Weights of a small mixture-of-experts language model, trained from scratch on English Wikipedia: 12 layers, 5039 steps.
Below are experts of layer 6 (counted from 0) of a mixture-of-experts language model. Rows are named router (the router's row for the expert), gate (a neuron's input weights, with its number), up (a neuron's input weights, with its number), down (a neuron's output weights, with its number) and show model dimensions 0-79. Each number is 128 + 32 x the weight over its row's rms, rounded and kept within 0 to 255.
Before each expert's rows: "mostly gets" lists some tokens that are sent to it at least half of the time. This comes from a sample of Wikipedia text that the model never trained on.

# expert 24
mostly gets: " Episode:", " (0)", " DNF", " Active", "Studio", " ISBN"
router [115 104  52 144 156  83 181 134  88  71  72 121 149  86 139  76 136 105 154 139 116 145  70 117 139 179 200 181 218 147  76 110 194 157  74 107 107 123  97 108 126 128 110 149 124  93 114  99 146 107 153 113 175 115 141 134 193  90 111 147 160 163 125 148 137 139  85 116 150 104  89  97  94 151 115 123 130 158 129 165]
gate0 [112 107  72  94 139 123 132 107 160 108 109 132 171  76 101 139 104  62 177 114  90 158 148 129 142 142 140 127 135 112 103 139 195 125 131 108 111 100  84  45 132 175 151 124 133 115 138 117 131 103 187 170 166 152 120 125 106 115 105 163 122 142 108  84 144 143 122 132  98 182  67  53 129 109 123 103 128 156 137 154]
up0 [ 95 163 100 122 162 168  75 104 100 143  99 107 175 112 140 112 134  90 129 124 147 126 100 175 176 141 158 101 172  84 115 141 155 148 103 111 135 156  90  64 185 133 131 137 179 133 123 114 137 145 135 141 193 163 164  87 111 108 102 115 164 146 148  93 129 102 176 124 125 137 120  59  75 157 169 110 130 164 160 141]
down0 [ 84  83 131 107 144 115  90 107 116  71 108 110 109 102  70 146 142  95 110 141 130 170 139 144 152 190 126  87 111 104  89 140  88  62  95 126 122 137 136 120 100 105  81 140 120 141 100 147 188 155 106 192 175 163  64 174 156 122  66  66 130  60 139 120 140 183 152 146  72 167 155  63 160  92 168 118 124 171 140 155]
gate1 [ 73 125 129  98 109  97 161  92 197 124 135 110 140 142 117 107 135 121 149 144  41 117 169 174 106 187 139 163 191 158 116 139 127 144 170 120 107 139 113  85 119 132  57 159 163 112 130 132 142 136 149  97 119  95 130  92 102  75 130 105 134 108 152 100 130  90 153 117 122 114 176  61 103 101 138 103 163 132 125 164]
up1 [ 74 160 143 144  97 100 181 165 130 115  77 124 140 142 104  91  63 117 102 162  62 165 135 166 111 167 138 136 132 146  80 122 123 146 140 141 114 156 107 141 104 153  95 137 126 122 160 121 128  95 103 118 147 128  87  98  96 101 189 118 108 107 120 133 180 126 157 130  77  59 170 110 104 147 110 148 184  86  88 150]
down1 [132 126 126 142 142 100 139 114 155 152 130 159  85 142 148  82 130 163 116  46  95 167 108 133  92 109  66  90 145  90 126 105 124 107 151 147  71  85 150 141 143 110 173  74 121 127 103 128 126 115 121  89  99 147  96 177 158 160  89  83 176 167 128  59 168 134 211 168 133 116 146 148 151 124 123  70 184 122 149 100]
gate2 [166 208 115 144 142 136 101 135  97 114 153 136 135 125 147 115  87 165  91  81 116 119  90 127  50 116 127 198 146 135  35 100 162 151   5 135 124 141 128 150 121 147 153 137 159 166 118  94 160 145 145 119  71  88  86 154 106 155 146 104 136 169 151 139 151 126 139 202 161 127 130 122 113 109 122 151 165  92 127 142]
up2 [137 191 114 184 164 135 146 160 107 104 151 203  78 137 134 110 101 202  93  98 158 153 149 119  40 114  99 175  81 157  47 109 150 110  63 155 135 125 145 180 119 170 121 170 156 162 112 117 144 103 140 113  82  88  74 141 140 156 151 121 109 187 126 148 111 166 144 216 138  84  99 154 127  94  88 152 139 126 115 128]
down2 [ 94 116 109 160 134 118 141  84 114  97  80 209  89 163 132 139 122 139 140  93 187 156 131 173 110 201  96  88 136 117  35  74 124 136  86  89 153 135 196 211 154 155  98  93 134  84 120  95 155 159 168 113 154 130 142 130 116 105  92  96 157 147 132 150 186 214 104 128 113 138 162  99 101 137 104 100 115  97 119 104]
gate3 [ 71 168 133 155 137 128 155 163 100  79 161 130 137 123 129 153 150 108  88 105 106 154 130 108 159 131 140 114 121 141 114  93 123 170  64 170 143 113 176 217 126 113 136 106 126 145  79 189 178 158  78 124 108 105 199 101  98 136  91 121 172 146 142 176 121 142 196  98 172  75 155 142 130 144 104 136  86 100 152 152]
up3 [ 80 153 117 174 155 165 191 125  65  95 171 147 132 122 122 167 123  80 111  84 127 156 101 130 132 159 127 161 124 122  74  78  84 159 106 174 135 103 167 182 134 138 146 171 154 130  89 185 117 142  98 133  98  97 116 125  91 146  87  89 164 128 114 156 106 128 149 143 160  72 134 155 103 129 138 134 107 132 147 146]
down3 [149 109 139  84 142 128 124 119 236 148 121 177 184 142 150 114 159 145 139 122 172 100  97  83  64 217  79 145 129 149  41 123  97  86 138 134 150 128 146 163  83 142 102 136 149 111 109 127 120 102 125 142 123  92 101  79 120 108 165 109 122 141 116 141  73 137 111 118 140 149 148  98 129 128 101 120 110 121 128 189]
gate4 [159 170  79 126 175 126 151 135 131 152  86 103  71 136 124 153  91 101  84 152 113 124  98 143 130 145 154 107  85 105 148 147 163 117  41 117  68 153 133 128 147 135  65 131 152 124  48  90 147  95  84 117 183 102 174 129 171  83  79 137 110 132 142 163 206 143  96 128 138 114 109  63 131  98  89 144 109 132 116  98]
up4 [153 177 133  90 184 140 165 137 132 110  72 143  64 175 157 110 120 162 103 150 128 131 103 141 173 131 154 105  96 100 145  84 145 117  86 156 159 113 156 140 155 153  99 121 142 118  65 109 188 111 136 110 193 143 137 120 136 100  98 144 115 203 119 160 211 110 138 160 132 113 104 100 116 102  81 142 138 124  99 102]
down4 [ 79  98 157 109 150 141  95 109  96  69  78 120  90 114 143 118 100 129 114 100  94 111 141 158 126 157 198  79 108 114 111  74 107 134 103 162 161 125 151  41  99 130 184 105 164 185 121 124 108  84  60 150 112 129 172 110 120 111 142 159 124 152 124 178 128 127 134 100 136 110 140  67 113  77 201  54 161 106 171 133]
gate5 [165 113 128 119 103 146 200 141 128 141  90 147 103 116 191 137 187 141 132  75  67 116 108  93 168 124 117 141  68 143 144 113 128 135 119 110 128 174 120 127 137 126 101 101 160 142  91 126 145  49 117 125  33  69 148 132  66 171  93 144 106 141 154 140 103 217 123 157 125 109  93  69 144 159 121 139 150 109 163  66]
up5 [134 113 120 127  94 152 212 118 133 147 117 138 170 126 159 117 133 185 174 109 118 136 114  81 115  87 156 117 157 121 131 105 108 118 160 119 143 137  89 156  95 167  50 116  78 116  94 110 120 114 171 127  79  73 125 196  85 188 157 116 189 110 146 153  98 137 100 163 119 127  63 134 137 138 120 136 143 120 129 133]
down5 [ 99 126  91 117  97 157 158 110 154 143 110 122 113 178 148 105 109  80 134 164 110 132 127 191 125 147 102 176 100  97 143  88 133 106 195 160 165 154 130 177 158 115 105 103 159 146 130 130 124 173 140  75 133 102 120  19  66 140 137 145 137 123 117  83 137 117 150 106 190 128 116  88 101 122  59 135 149 126  82 136]